From a checkpoint of a small mixture-of-experts model trained on Wikipedia: 14 layers.
Below are experts of layer 10 (counted from 0) of a mixture-of-experts language model. Rows are named router (the router's row for the expert), gate (a neuron's input weights, with its number), up (a neuron's input weights, with its number), down (a neuron's output weights, with its number) and show model dimensions 0-191. Each number is 200 + 20 x the weight over its row's rms, rounded and kept within 0 to 999.
After each expert's rows: "gets" lists some tokens that make up at least twice as much of what it gets as of all text. This comes from a sample of Wikipedia text that the model never trained on. Tokens count by the router's weight.

# expert 111
router,177,219,161,173,193,179,210,198,171,174,214,202,207,205,186,214,196,194,229,192,199,202,209,223,211,182,211,202,228,216,205,218,181,197,207,187,235,213,204,201,215,169,156,211,184,250,179,200,202,199,204,170,216,161,201,184,170,179,197,227,225,230,212,214,235,205,191,168,245,222,203,221,205,198,202,186,222,205,195,210,178,189,223,187,221,183,185,199,209,203,192,224,225,222,177,210,237,201,183,194,214,218,195,226,156,208,211,232,182,234,229,235,197,206,227,207,235,152,213,189,206,196,168,160,176,182,186,185,193,189,219,193,195,214,200,177,189,169,172,183,218,169,192,210,228,225,209,198,207,168,202,197,199,203,218,212,185,200,178,207,166,189,184,212,189,203,206,224,191,189,211,194,180,218,222,223,193,204,223,230,153,167,201,192,182,168,216,166,213,166,211,178
gate0,195,188,203,219,221,170,234,189,193,177,193,187,189,230,201,176,209,167,177,185,185,219,237,217,244,205,220,188,184,196,187,197,217,233,158,232,232,221,202,191,238,174,184,189,179,215,179,215,202,231,207,167,193,211,147,206,227,181,198,221,186,194,224,238,237,233,197,203,206,197,211,220,179,228,203,180,206,157,207,188,206,183,208,177,244,216,198,172,229,240,192,223,225,182,201,142,192,224,221,195,207,174,207,210,219,223,203,208,199,209,209,201,210,210,204,166,198,165,202,184,169,202,183,192,200,187,203,186,184,166,194,184,181,203,166,200,209,204,209,175,224,187,205,178,194,186,200,220,204,181,160,180,194,197,208,211,229,190,189,187,214,206,190,205,195,184,175,189,180,194,223,236,236,216,210,204,196,200,239,185,229,184,206,202,193,200,167,176,188,205,213,190
up0,175,195,166,237,243,178,225,232,201,146,184,187,211,216,189,197,192,198,167,216,177,217,224,203,215,173,221,192,169,193,200,212,206,216,208,207,241,245,223,202,226,180,187,196,168,210,193,193,193,231,216,180,196,200,177,176,217,174,211,190,222,201,218,230,227,186,198,203,194,205,208,184,186,205,209,185,213,174,225,200,192,196,202,184,218,198,194,208,209,240,190,173,229,214,185,184,205,211,204,180,193,158,218,204,208,202,217,208,197,232,197,196,189,191,224,152,201,198,189,215,220,201,203,178,201,221,207,179,163,187,209,198,199,179,177,216,179,168,180,166,218,205,202,212,200,232,244,210,176,191,172,172,220,154,153,225,209,172,196,174,206,244,181,202,201,162,205,235,209,226,192,207,199,222,193,228,197,201,206,188,232,181,203,220,219,177,181,205,212,223,215,193
down0,202,214,203,199,201,196,212,207,176,200,199,212,193,221,195,200,169,200,164,208,222,218,221,227,199,167,239,213,188,211,192,202,233,197,193,177,204,221,207,183,173,184,216,212,227,251,214,184,197,156,202,178,198,204,218,210,196,222,228,211,188,187,198,208,173,196,190,193,198,244,194,202,154,244,164,195,171,169,169,205,201,229,205,189,165,204,213,183,189,192,213,153,176,216,232,215,200,216,231,199,210,171,192,206,170,224,186,215,200,199,169,189,210,230,209,245,156,225,208,198,167,194,206,183,203,221,185,215,173,243,213,218,205,167,209,195,214,182,183,177,218,205,189,200,179,215,180,187,185,206,192,194,225,187,211,195,196,186,206,183,189,225,161,182,206,213,245,220,211,203,165,219,206,228,225,221,190,201,194,151,235,199,206,212,178,216,182,201,203,205,165,203
gets: " D", " H", " R", " F", " M", " L"

# expert 20
router,222,199,182,193,216,190,224,203,178,226,194,195,183,191,195,209,224,192,203,186,162,186,216,178,192,201,188,195,183,221,226,219,158,180,207,188,226,175,222,207,203,210,161,243,170,239,170,190,213,191,206,212,189,187,210,199,166,215,200,196,178,198,155,202,185,191,191,187,198,197,204,206,229,164,202,176,231,166,177,172,159,194,181,224,213,185,198,226,180,210,205,213,231,209,202,219,229,178,161,189,160,206,211,221,161,225,184,234,176,213,196,217,191,205,231,223,208,192,197,208,244,205,218,215,222,201,223,240,183,190,218,227,230,212,184,202,201,216,199,186,206,201,216,229,228,224,208,168,184,183,194,172,194,201,176,234,201,204,195,212,189,194,213,207,185,198,224,210,231,214,183,240,195,227,193,213,237,203,174,222,247,235,193,191,212,213,213,213,222,188,195,182
gate0,174,202,209,187,181,190,199,223,202,214,191,196,173,206,185,199,211,223,175,187,210,183,214,187,204,209,196,223,211,188,171,189,175,212,231,166,163,207,186,204,201,206,221,211,203,200,179,202,182,239,174,194,169,241,215,198,188,203,218,210,189,171,212,217,167,244,183,206,207,195,181,198,218,215,213,217,256,221,214,220,169,234,193,232,246,217,167,190,225,177,186,193,151,184,213,172,196,218,228,209,183,177,204,199,206,200,181,209,221,187,215,184,151,203,202,203,184,179,254,191,160,182,190,221,174,174,206,233,217,179,216,192,183,229,207,228,201,178,210,213,177,188,257,194,201,210,177,175,225,222,211,209,194,175,181,216,218,204,227,210,199,186,213,193,189,197,195,194,238,184,194,191,175,196,177,196,180,187,204,187,191,207,217,168,210,169,202,183,215,191,194,227
up0,186,204,230,179,191,190,210,210,210,215,202,203,176,196,188,186,200,202,170,207,209,177,206,187,187,227,161,225,208,177,208,161,177,220,210,168,203,199,188,194,182,207,216,218,199,210,194,207,183,223,183,143,162,253,224,195,182,202,206,214,190,175,233,248,196,246,193,213,180,190,223,207,202,256,184,189,232,213,197,203,191,222,211,227,213,199,192,203,222,174,198,199,197,180,213,174,171,202,208,203,183,213,214,203,208,205,166,204,196,180,184,184,182,209,252,205,201,169,213,219,168,197,206,199,193,186,180,229,212,209,197,214,182,226,200,218,205,174,218,201,187,185,247,201,195,218,182,176,191,230,212,245,236,191,215,213,204,205,218,235,199,202,217,186,172,200,225,177,242,181,176,203,185,187,185,176,174,174,215,187,182,205,201,201,214,195,164,183,227,180,191,237
down0,200,196,180,219,153,185,217,208,226,182,222,228,227,198,214,209,204,184,199,238,186,163,214,211,168,207,201,191,227,207,177,216,195,201,202,213,199,213,199,196,225,221,191,221,213,208,201,176,207,195,190,206,200,188,216,191,202,214,231,237,163,180,215,166,227,191,207,209,198,236,213,216,217,193,217,225,214,192,213,218,205,191,190,171,165,180,180,197,166,199,239,169,217,145,193,199,181,230,188,205,184,197,186,145,202,176,201,189,196,203,192,181,198,195,219,174,215,162,214,185,211,190,210,217,226,166,221,203,176,190,228,169,218,208,194,194,158,179,147,219,215,188,218,196,207,215,228,202,189,181,184,206,212,209,235,220,161,169,203,197,210,209,205,187,238,194,201,169,174,229,180,214,188,205,192,228,217,175,202,194,228,189,184,211,223,218,180,181,189,242,222,221
gets: " C", " N", " c", "C", " | C", " (C"

# expert 119
router,174,214,209,192,198,168,185,175,231,241,167,212,204,204,190,197,211,239,219,206,212,209,216,192,224,175,214,169,183,180,181,220,202,200,173,223,198,213,169,173,189,191,252,196,204,234,202,188,179,230,218,200,204,198,195,200,202,209,199,248,198,196,191,183,204,177,185,196,197,188,207,191,208,213,203,201,156,189,254,214,203,233,206,188,190,201,249,219,227,204,192,172,231,190,199,231,189,228,223,202,210,184,183,215,251,205,209,221,214,183,143,193,176,201,183,192,183,213,209,206,216,248,172,194,213,190,229,186,184,224,221,221,170,188,216,227,235,212,229,227,228,186,194,200,195,161,197,212,186,220,217,208,202,187,206,165,193,185,184,209,169,203,186,199,186,196,204,172,214,182,171,183,205,199,213,197,201,245,194,194,193,180,205,239,176,192,192,193,190,216,201,182
gate0,209,214,215,216,198,168,195,214,186,212,222,212,213,197,211,188,215,219,198,226,209,199,228,218,231,186,203,172,216,212,180,176,214,241,222,218,211,200,198,191,228,229,180,196,225,191,189,232,200,196,187,202,149,188,193,198,185,197,245,219,195,208,209,174,232,191,237,160,213,201,182,186,217,206,216,161,201,186,185,218,142,175,177,217,221,214,182,227,176,208,215,186,201,202,196,200,210,185,217,224,215,203,197,197,167,166,150,224,203,183,186,215,203,179,207,172,165,209,181,229,204,215,207,201,248,241,225,195,217,210,200,225,177,158,215,195,216,169,219,203,182,184,193,193,180,201,163,190,205,189,153,195,181,181,197,227,181,206,211,157,216,191,194,173,202,176,220,208,188,190,204,194,199,189,193,183,174,193,206,227,233,179,200,207,221,212,190,217,226,194,225,172
up0,228,227,184,212,198,191,205,224,206,229,227,187,254,221,190,212,203,214,189,212,191,208,209,202,234,193,211,188,200,223,206,154,211,230,207,211,190,217,204,177,248,211,208,174,223,216,201,232,195,190,204,212,170,172,203,212,222,189,210,206,204,228,174,190,216,166,213,206,180,201,192,195,231,204,209,198,198,161,183,234,166,199,182,189,213,200,191,217,203,196,208,179,191,214,190,232,185,180,219,211,202,184,205,197,183,188,164,182,208,189,172,218,200,185,217,194,148,230,183,202,205,181,180,186,227,232,194,182,200,219,197,222,200,195,189,159,229,192,198,237,209,187,182,210,154,204,171,210,239,156,186,209,184,186,229,207,205,217,213,145,180,194,192,179,208,191,250,179,231,176,175,210,227,184,186,187,201,221,213,201,229,179,192,192,202,215,178,195,221,198,239,192
down0,240,209,215,186,185,213,223,188,222,210,207,203,219,196,163,180,209,236,149,189,216,217,227,175,167,198,198,219,164,214,201,164,206,180,200,187,236,205,200,207,192,211,159,205,186,236,212,207,208,182,204,216,181,202,186,179,192,184,186,195,234,206,197,197,191,194,187,186,177,206,205,235,209,221,200,184,212,172,232,223,192,236,203,211,183,188,171,208,231,189,236,185,160,178,199,235,188,160,174,225,210,193,212,186,186,169,231,203,207,186,178,206,230,229,181,195,202,258,177,193,163,186,187,201,228,222,200,221,194,202,187,209,189,217,202,185,245,159,192,210,223,182,211,209,247,205,231,178,204,196,203,210,233,195,170,182,192,197,194,157,208,170,179,211,186,197,208,224,191,193,205,211,207,169,182,205,175,218,197,203,206,219,212,196,207,199,199,176,216,183,208,223
gets: "ed", "es", "in", "is", "un", "er"

# expert 121
router,221,210,216,244,192,230,206,217,201,165,207,190,205,203,234,217,212,175,219,205,197,182,171,187,232,219,187,216,230,202,178,200,219,186,186,178,198,229,183,219,234,260,194,234,186,177,211,235,223,205,198,179,201,153,181,189,180,204,211,170,207,206,200,156,178,203,219,192,179,213,223,173,231,214,220,168,220,211,199,191,188,168,190,192,223,195,194,208,219,166,190,221,218,198,210,171,205,162,204,174,196,175,183,208,199,185,207,205,192,223,157,223,230,156,208,209,201,201,216,224,192,218,169,164,200,204,200,185,200,185,214,210,196,173,208,183,202,193,210,194,222,214,225,174,203,235,202,208,197,206,219,184,218,176,170,218,204,202,190,219,226,258,198,224,185,174,197,205,194,201,188,202,201,195,165,189,217,158,188,218,196,194,161,215,225,191,194,198,181,223,210,219
gate0,218,201,237,202,181,209,202,209,220,233,206,213,190,219,203,195,206,174,209,187,191,216,195,210,200,168,216,207,199,214,206,200,163,217,204,204,238,203,173,199,194,207,180,215,169,189,178,223,188,170,155,206,200,229,207,151,174,204,171,223,205,208,192,226,216,210,189,201,214,180,235,186,197,227,197,200,194,188,158,168,207,182,200,206,244,211,195,174,231,216,201,144,192,262,209,214,172,198,210,218,224,228,215,162,182,187,218,205,169,188,196,181,215,213,212,176,139,185,229,207,202,195,194,190,225,208,188,195,216,200,206,216,204,207,213,175,185,185,175,176,194,225,203,178,172,195,177,178,218,182,216,212,234,203,211,213,181,237,229,183,191,189,192,168,186,226,215,191,215,205,217,159,216,228,166,199,212,198,214,184,203,213,198,165,217,195,208,207,175,204,226,195
up0,192,206,241,173,172,218,199,195,212,224,206,212,195,201,202,177,179,207,204,211,231,205,175,224,175,189,216,205,233,234,190,215,152,205,203,203,229,180,190,186,210,201,188,217,173,171,170,196,206,182,190,213,203,272,205,165,188,223,182,222,200,225,213,216,192,198,183,207,207,172,212,183,198,194,220,194,211,193,206,184,209,188,200,193,225,190,221,200,209,198,220,154,199,236,191,200,170,188,205,218,199,205,203,171,202,191,214,202,177,196,228,191,197,225,231,197,141,163,222,199,223,201,188,153,198,207,191,164,192,179,174,203,220,197,198,181,198,192,173,209,207,226,223,185,194,204,175,179,240,188,195,200,233,224,186,176,181,215,223,199,213,199,200,201,189,248,202,207,207,204,228,173,203,224,184,138,206,194,204,187,224,233,194,148,207,201,222,194,187,194,188,182
down0,180,175,201,185,203,178,177,207,206,218,200,210,170,177,176,158,199,188,211,199,190,208,200,260,198,208,195,221,213,191,205,208,212,185,185,201,187,224,218,177,207,198,203,199,167,210,236,233,198,215,176,203,158,211,202,220,214,176,180,192,199,192,207,180,247,181,233,193,186,234,211,237,195,209,217,201,227,183,212,204,238,199,175,169,191,226,182,182,192,199,192,212,191,184,170,204,231,203,200,216,193,202,221,201,188,214,195,195,219,204,211,209,215,220,165,245,233,224,182,191,181,187,219,164,169,236,163,216,206,194,183,199,208,175,192,208,220,191,228,218,215,262,186,194,185,232,180,215,191,217,173,177,223,171,192,190,161,196,223,177,211,182,161,204,173,179,193,200,187,234,201,173,208,241,198,193,189,191,216,204,204,218,240,200,166,187,207,202,199,188,217,193
gets: "ian", " American", "th", " British", " English", "ish"

# expert 84
router,182,202,182,200,187,197,231,201,199,193,212,185,195,217,195,247,191,196,192,180,173,182,222,196,182,193,212,211,184,224,231,187,214,193,222,179,223,177,206,209,222,185,160,242,192,218,182,219,207,185,223,191,180,188,198,194,203,203,183,165,216,211,179,174,182,210,175,226,206,192,216,217,179,157,190,174,213,172,199,218,172,217,202,184,208,205,196,205,168,221,176,219,204,207,192,197,251,211,172,166,184,227,220,216,192,176,224,206,220,230,209,207,188,220,200,211,213,185,222,204,221,182,229,200,191,205,216,188,192,222,180,197,237,216,207,192,185,190,214,148,217,214,168,223,222,202,187,204,184,167,164,184,227,191,197,245,224,183,200,188,157,190,198,196,224,183,221,213,165,237,186,215,169,239,186,212,214,206,217,226,216,178,227,171,176,216,207,212,218,169,238,200
gate0,205,206,222,207,187,217,206,167,185,189,180,193,195,216,223,151,202,221,266,179,194,205,175,176,213,215,148,210,195,194,192,189,229,201,204,205,187,216,174,221,135,212,223,205,184,195,249,184,193,201,188,182,158,204,188,181,195,206,169,184,218,218,209,191,188,193,202,229,195,188,194,213,168,213,215,216,200,188,220,201,195,183,165,225,183,219,193,223,202,234,175,195,238,199,231,200,190,192,197,203,155,179,185,197,202,221,189,199,185,199,196,166,213,204,216,177,206,197,221,229,183,189,225,199,205,184,187,199,177,182,169,209,174,185,185,218,184,214,197,227,171,177,212,227,185,185,217,206,235,215,209,180,216,165,181,214,218,197,195,208,186,206,253,191,205,182,219,193,207,195,224,207,224,207,192,197,239,231,233,203,215,199,191,230,203,202,184,210,169,197,246,219
up0,202,171,209,240,201,209,207,193,176,213,189,177,212,180,206,173,183,206,231,173,174,197,190,208,202,207,191,209,174,179,198,173,218,207,211,192,200,197,179,236,159,234,215,196,193,195,259,168,188,177,190,195,188,193,221,166,194,186,183,168,188,190,200,193,206,218,210,223,213,166,196,204,178,217,217,199,211,182,192,203,205,228,166,178,179,213,203,203,209,228,163,180,243,187,227,174,201,193,164,205,176,191,197,200,203,185,186,208,230,228,186,192,197,190,186,177,209,191,222,209,186,230,239,212,213,194,195,202,202,192,196,193,201,227,213,197,156,184,195,237,195,185,219,219,187,205,210,205,226,209,195,194,174,178,180,195,216,200,216,197,189,214,245,217,220,230,188,220,171,188,217,210,216,236,214,173,243,229,242,229,184,176,178,231,196,190,186,242,195,208,238,241
down0,223,199,222,213,186,191,242,172,221,211,210,213,205,201,220,271,179,181,171,221,226,179,188,185,255,184,204,222,242,167,197,245,185,185,193,208,167,176,182,190,167,222,196,203,188,229,194,196,207,222,211,200,191,200,202,202,204,195,226,208,176,198,211,219,160,199,206,222,202,229,218,210,209,178,179,204,179,191,219,216,214,199,197,185,186,206,195,211,245,215,221,220,176,190,181,219,208,207,174,245,208,231,208,176,169,203,177,190,213,200,173,169,176,223,157,214,189,203,193,193,206,177,195,200,166,190,227,207,196,216,215,198,221,182,192,201,210,207,177,208,196,147,199,235,184,228,220,203,210,211,189,201,166,181,190,211,208,216,160,184,193,202,173,203,175,221,221,193,195,169,207,221,182,195,190,181,180,214,187,219,167,213,179,199,212,196,210,205,206,226,165,192
gets: " P", " K", " M", " H", " T", " S"

# expert 0
router,159,203,175,160,168,201,183,148,217,218,200,213,232,191,201,204,233,202,204,209,246,199,187,206,222,164,229,201,165,190,172,204,208,199,190,221,181,221,175,202,189,204,227,192,177,238,196,225,189,189,233,218,201,199,203,200,207,223,225,228,192,220,204,189,218,229,194,183,212,225,230,191,216,215,217,180,155,174,225,166,170,215,186,197,201,192,224,222,241,202,204,193,216,200,219,207,184,188,211,211,199,198,190,195,221,228,212,186,164,218,192,233,176,213,175,223,193,225,193,192,185,214,197,164,230,190,180,210,188,224,181,202,177,211,182,204,175,199,197,231,180,239,215,196,187,208,165,209,210,217,207,187,218,226,173,199,180,179,189,192,208,169,173,194,163,201,198,173,189,166,190,205,197,197,227,201,176,247,190,173,212,183,192,206,217,186,180,213,202,181,172,168
gate0,190,192,182,200,190,192,165,203,216,219,178,160,182,174,202,192,204,247,221,218,182,224,224,215,203,231,200,189,179,168,226,205,209,197,199,208,193,226,189,207,188,205,194,163,235,199,204,211,191,210,175,206,167,211,218,214,214,211,178,204,180,181,231,207,206,188,142,206,175,218,247,165,224,184,211,201,171,197,214,224,194,200,231,182,190,205,229,190,203,196,174,174,193,211,227,197,216,208,196,188,237,187,211,234,243,190,207,186,198,205,166,190,202,169,206,195,207,204,205,179,217,177,205,199,189,205,199,245,185,203,174,204,164,187,204,184,208,171,186,202,232,185,186,206,224,193,227,183,200,200,199,180,215,218,191,181,183,186,176,219,191,222,206,218,192,225,234,211,221,197,189,180,215,225,145,197,182,233,210,203,221,191,194,203,141,185,218,224,215,240,162,205
up0,174,184,181,192,172,189,180,213,235,237,161,170,165,194,210,182,218,233,197,219,198,197,238,216,195,209,194,185,210,173,209,206,185,183,182,213,194,227,184,166,177,220,207,223,223,192,220,219,184,212,160,165,172,227,206,212,184,217,212,195,213,200,222,190,212,220,176,201,156,231,224,180,233,175,223,208,179,177,204,181,203,147,204,189,195,211,203,221,177,229,179,195,222,221,191,178,258,206,209,203,232,188,201,206,214,196,201,194,171,223,170,219,213,180,224,206,208,201,206,187,206,208,220,232,174,199,197,206,196,215,171,213,179,220,205,184,204,199,203,180,220,226,191,201,240,182,219,178,190,192,212,165,209,209,164,216,191,159,179,202,223,191,186,219,172,223,221,191,210,194,180,207,203,213,180,218,161,233,217,193,202,193,206,216,191,184,206,232,194,221,167,193
down0,197,177,200,208,175,199,196,156,222,199,242,180,202,177,222,185,222,174,215,210,196,162,193,169,163,202,219,208,197,200,220,222,202,197,196,202,187,180,213,202,162,194,216,205,237,227,183,153,250,240,219,215,233,180,211,185,209,171,218,165,204,201,223,174,185,190,188,169,218,185,194,216,200,173,192,223,224,182,198,221,181,173,192,214,192,194,221,211,187,191,170,208,198,187,212,221,195,162,188,183,200,182,190,166,202,185,218,192,197,199,201,204,219,262,185,188,196,230,194,225,203,189,200,220,256,185,190,180,179,237,184,174,202,198,223,229,213,204,204,173,173,201,216,221,203,199,177,179,213,205,214,177,180,203,210,188,225,190,207,176,197,197,230,219,180,168,221,201,212,232,226,177,209,213,197,186,220,213,192,204,232,217,198,204,179,175,237,206,200,197,235,195
gets: "or", "ur", "l", "er", "al", "ig"

# expert 104
router,226,207,197,177,237,198,211,172,202,206,214,204,190,225,196,178,213,201,198,191,195,190,242,203,186,208,218,162,177,201,200,196,148,172,199,182,197,201,197,215,183,172,173,200,196,174,216,195,219,189,197,161,196,199,172,192,195,207,228,230,211,214,201,213,190,221,198,207,221,210,201,186,204,202,206,204,237,205,175,212,213,234,205,180,203,176,206,211,165,206,213,241,199,199,227,182,213,242,161,221,217,212,188,254,205,238,209,205,234,188,198,192,230,189,185,219,218,183,190,208,207,204,218,204,196,186,188,193,212,213,197,186,200,234,217,192,215,215,187,213,224,174,203,229,229,205,170,196,223,163,199,214,202,219,234,196,194,186,196,221,227,221,179,191,176,175,235,209,199,148,236,235,158,187,246,180,177,207,166,196,191,185,183,210,157,212,202,186,209,226,168,201
gate0,186,210,165,176,150,200,221,196,204,149,206,185,222,196,157,202,213,151,211,181,181,172,223,225,215,216,215,204,204,185,224,174,203,208,186,190,218,176,196,151,208,226,195,178,216,235,201,181,186,198,208,210,216,189,180,174,195,190,155,224,195,221,204,194,224,240,219,217,176,157,187,196,187,172,212,197,194,197,218,227,197,154,176,162,181,211,181,184,192,191,155,206,214,211,202,224,223,181,222,228,159,192,189,197,226,208,175,211,208,182,204,197,210,215,210,216,208,207,190,223,217,223,215,171,194,224,214,184,190,192,228,194,224,208,176,209,198,189,211,244,210,194,181,186,192,225,204,228,209,196,195,216,213,203,183,158,199,216,206,216,200,219,233,215,161,221,184,211,226,221,223,211,193,218,187,172,220,204,220,180,193,184,170,209,207,178,202,195,229,213,197,196
up0,195,204,205,181,162,166,230,207,185,158,225,180,203,209,163,184,193,170,192,183,212,186,243,225,219,226,202,177,241,199,219,191,205,172,202,209,212,163,174,174,204,241,186,199,205,230,210,185,196,195,213,202,204,159,169,180,195,202,166,227,176,213,191,169,212,237,210,225,173,184,193,212,169,180,183,219,182,192,194,213,194,170,199,180,203,182,197,174,192,198,149,191,184,207,218,221,220,177,227,214,164,197,204,196,234,187,187,210,205,185,220,206,219,214,229,226,216,211,227,214,226,238,206,182,199,201,225,174,172,214,212,204,198,199,189,250,201,176,197,219,185,214,197,226,201,219,210,184,223,191,192,196,228,198,186,155,210,202,193,216,195,208,233,222,177,210,180,205,191,195,220,223,173,232,173,175,218,220,191,174,190,203,167,212,188,180,193,189,209,217,198,213
down0,169,200,215,181,213,164,205,174,188,215,228,191,216,207,211,215,180,226,164,192,211,200,253,153,181,189,195,207,159,201,216,204,196,232,163,203,185,244,185,206,198,191,198,169,214,188,190,205,202,194,199,183,222,210,225,223,155,203,202,261,218,197,218,208,151,166,195,193,206,196,233,202,212,192,187,205,212,186,204,202,203,191,189,202,201,170,218,212,209,163,209,183,162,227,194,175,226,199,225,219,203,181,198,233,199,219,196,190,234,184,228,182,205,236,200,202,227,195,184,171,206,159,203,195,226,207,184,191,224,229,219,190,226,202,199,215,196,171,218,227,135,177,199,188,200,202,212,203,194,211,174,197,221,198,193,211,209,199,222,183,207,214,216,178,181,183,208,167,217,176,206,242,216,207,210,218,205,198,190,196,239,189,177,225,187,195,197,188,207,186,184,181
gets: "| ", " | ", " ", "\n", "–", "; "

# expert 36
router,199,197,207,236,199,211,191,210,204,208,220,201,218,223,207,214,216,167,178,207,192,180,212,176,175,254,200,193,171,163,185,207,210,212,195,216,172,224,197,170,225,228,220,199,213,206,184,190,203,198,204,203,210,177,194,207,224,214,225,208,204,158,220,167,169,205,232,194,168,189,210,178,192,197,205,199,199,202,213,186,178,179,210,208,224,194,170,217,223,211,200,205,215,208,234,156,172,172,200,172,185,193,182,235,200,171,225,199,229,187,179,197,219,202,193,197,172,184,219,154,201,194,201,211,189,199,198,205,238,179,212,204,164,205,234,186,230,168,203,198,217,166,194,169,206,198,218,202,198,226,192,233,173,204,189,175,210,168,197,170,201,242,182,208,197,167,181,235,184,222,173,191,209,208,189,194,202,172,209,253,242,205,199,216,207,193,189,190,193,253,226,191
gate0,200,213,213,212,166,201,166,186,198,213,250,181,202,179,188,223,221,207,185,191,198,221,210,159,254,194,161,192,190,195,173,178,210,194,214,187,158,227,202,195,199,212,169,205,217,218,194,217,194,233,213,219,170,202,187,205,210,210,171,186,208,220,223,145,202,216,201,177,204,201,243,178,207,207,231,161,198,204,203,211,207,192,193,193,193,246,122,198,210,151,208,176,152,196,193,188,181,219,195,170,178,204,193,206,190,195,196,191,202,215,215,215,198,187,199,218,155,214,213,202,193,220,219,182,217,189,163,215,215,196,242,179,218,187,212,208,184,175,205,202,196,212,227,184,198,210,228,188,226,210,218,205,177,171,206,185,179,200,217,185,188,207,210,209,197,203,216,210,212,164,196,206,216,201,205,237,191,187,181,215,197,216,176,234,176,193,210,181,193,196,193,221
up0,185,202,171,211,223,159,182,208,198,182,245,206,196,214,198,248,223,226,179,219,201,214,209,205,202,185,199,183,173,186,193,202,216,192,204,211,156,212,208,196,170,201,209,205,191,192,180,226,201,259,213,206,204,178,215,197,202,170,204,213,213,191,213,196,172,200,232,181,223,206,169,185,214,175,238,187,207,199,194,214,187,180,212,240,234,202,160,216,188,191,217,207,165,204,173,239,222,198,230,192,178,227,214,204,167,183,220,180,222,181,222,183,192,180,218,208,168,222,176,197,220,201,199,187,178,230,249,188,205,193,212,165,175,175,246,221,197,198,198,182,212,194,202,213,191,221,214,171,231,215,198,191,188,179,185,215,180,211,209,186,213,212,175,233,148,181,179,202,215,187,198,191,210,186,193,238,175,194,181,200,190,209,186,214,194,189,240,167,198,211,182,186
down0,218,216,196,205,194,164,208,162,194,231,185,165,220,215,205,178,188,207,219,179,199,201,185,222,187,196,211,200,203,190,211,224,203,194,234,206,209,207,189,223,188,198,189,205,169,235,194,208,184,205,175,164,205,197,235,214,216,204,206,211,233,168,175,190,211,245,178,204,209,217,216,245,189,165,200,186,198,186,212,165,214,209,215,196,242,204,267,202,200,196,190,202,180,230,197,197,214,201,201,190,151,233,160,183,215,166,201,198,171,203,193,162,224,169,188,216,207,203,187,203,203,180,203,196,228,178,218,202,172,207,228,234,195,206,197,206,181,197,220,187,246,187,194,186,179,206,212,206,177,195,167,208,198,184,227,226,203,206,202,235,202,224,199,204,191,183,182,147,190,243,222,192,205,182,208,215,176,218,202,225,174,166,192,211,171,179,182,211,207,175,220,202
gets: "ist", "ic", "ian", " National", "ical", "at"

# expert 6
router,233,164,242,231,209,244,195,209,177,212,206,203,194,213,187,167,188,216,214,208,186,237,188,166,195,195,205,160,229,179,206,148,173,244,213,171,175,150,247,201,194,241,180,210,210,180,180,210,189,180,190,244,227,238,186,252,165,197,239,171,172,220,192,200,190,194,209,177,221,210,197,208,200,198,224,232,208,222,191,197,202,192,216,208,186,189,189,176,220,196,197,218,166,223,212,193,197,208,198,214,188,186,203,176,180,193,180,233,191,222,206,191,210,191,198,202,217,196,204,214,217,203,182,217,183,203,181,199,198,202,207,216,206,203,173,188,187,189,191,208,225,189,195,218,187,176,214,190,234,203,211,188,234,177,189,203,201,195,189,221,221,187,232,228,220,198,220,203,182,208,197,202,199,189,178,249,206,191,207,180,218,225,189,159,188,213,218,198,187,179,191,230
gate3,176,235,165,223,182,197,196,168,169,205,182,183,229,218,212,206,211,217,234,194,221,227,213,188,215,213,198,180,195,170,203,196,209,209,205,162,210,175,217,199,226,236,215,203,206,226,216,229,171,186,217,208,210,170,212,210,195,212,197,178,195,206,202,196,277,220,196,176,202,201,183,191,195,192,239,198,227,234,242,167,185,194,199,194,157,222,225,201,223,152,210,210,178,219,184,194,190,194,185,207,214,149,216,179,183,186,208,159,184,177,215,217,198,210,190,195,207,175,213,210,217,188,202,208,177,240,226,180,213,188,176,239,238,164,196,211,207,210,180,222,210,202,196,209,185,204,205,171,198,186,211,178,164,205,195,189,186,205,204,184,199,198,187,202,199,177,211,190,196,182,166,178,212,189,200,218,211,236,203,228,236,209,188,207,235,197,196,177,197,193,232,212
up3,162,240,191,201,185,209,217,160,181,193,169,204,249,220,221,189,197,215,223,210,225,212,193,200,205,186,191,175,201,187,213,196,225,200,215,173,213,194,230,191,212,224,200,198,199,213,189,231,198,200,206,227,200,184,192,205,190,191,202,165,184,202,175,193,245,209,196,205,197,201,171,200,216,171,244,208,222,233,212,217,190,208,177,205,165,206,217,194,231,175,233,161,164,226,184,186,193,215,197,198,183,152,233,192,162,183,199,177,206,189,219,197,187,224,157,193,202,183,212,203,224,170,191,215,181,217,243,146,200,213,194,232,231,199,209,206,184,242,208,223,229,204,191,211,174,210,194,175,196,199,184,198,184,206,198,185,187,193,233,162,203,223,190,219,204,174,191,178,168,185,186,160,207,189,216,179,194,220,193,213,241,196,205,184,230,190,208,209,180,202,207,204
down3,192,194,238,204,199,191,200,235,184,199,228,195,206,184,187,258,175,205,209,208,220,206,163,166,208,187,197,218,229,212,201,174,204,204,183,222,210,209,221,209,224,202,178,172,242,193,215,174,223,206,191,141,212,186,216,202,183,187,201,228,205,187,216,191,194,250,189,199,224,174,230,217,178,188,169,194,227,166,223,195,179,194,162,189,177,180,207,203,210,177,193,176,228,192,189,208,184,175,198,186,201,198,196,180,240,213,181,198,194,209,190,173,213,202,190,188,180,191,169,236,196,213,182,157,182,173,216,191,220,222,180,177,204,220,238,215,162,210,222,212,189,230,210,222,192,221,205,220,189,191,208,245,213,216,215,206,213,172,182,193,179,250,217,183,211,210,206,221,181,192,221,199,230,170,195,195,171,188,214,178,210,210,202,194,208,180,192,180,179,211,188,234
gets: "0", "2", "013", "010", "012", "015"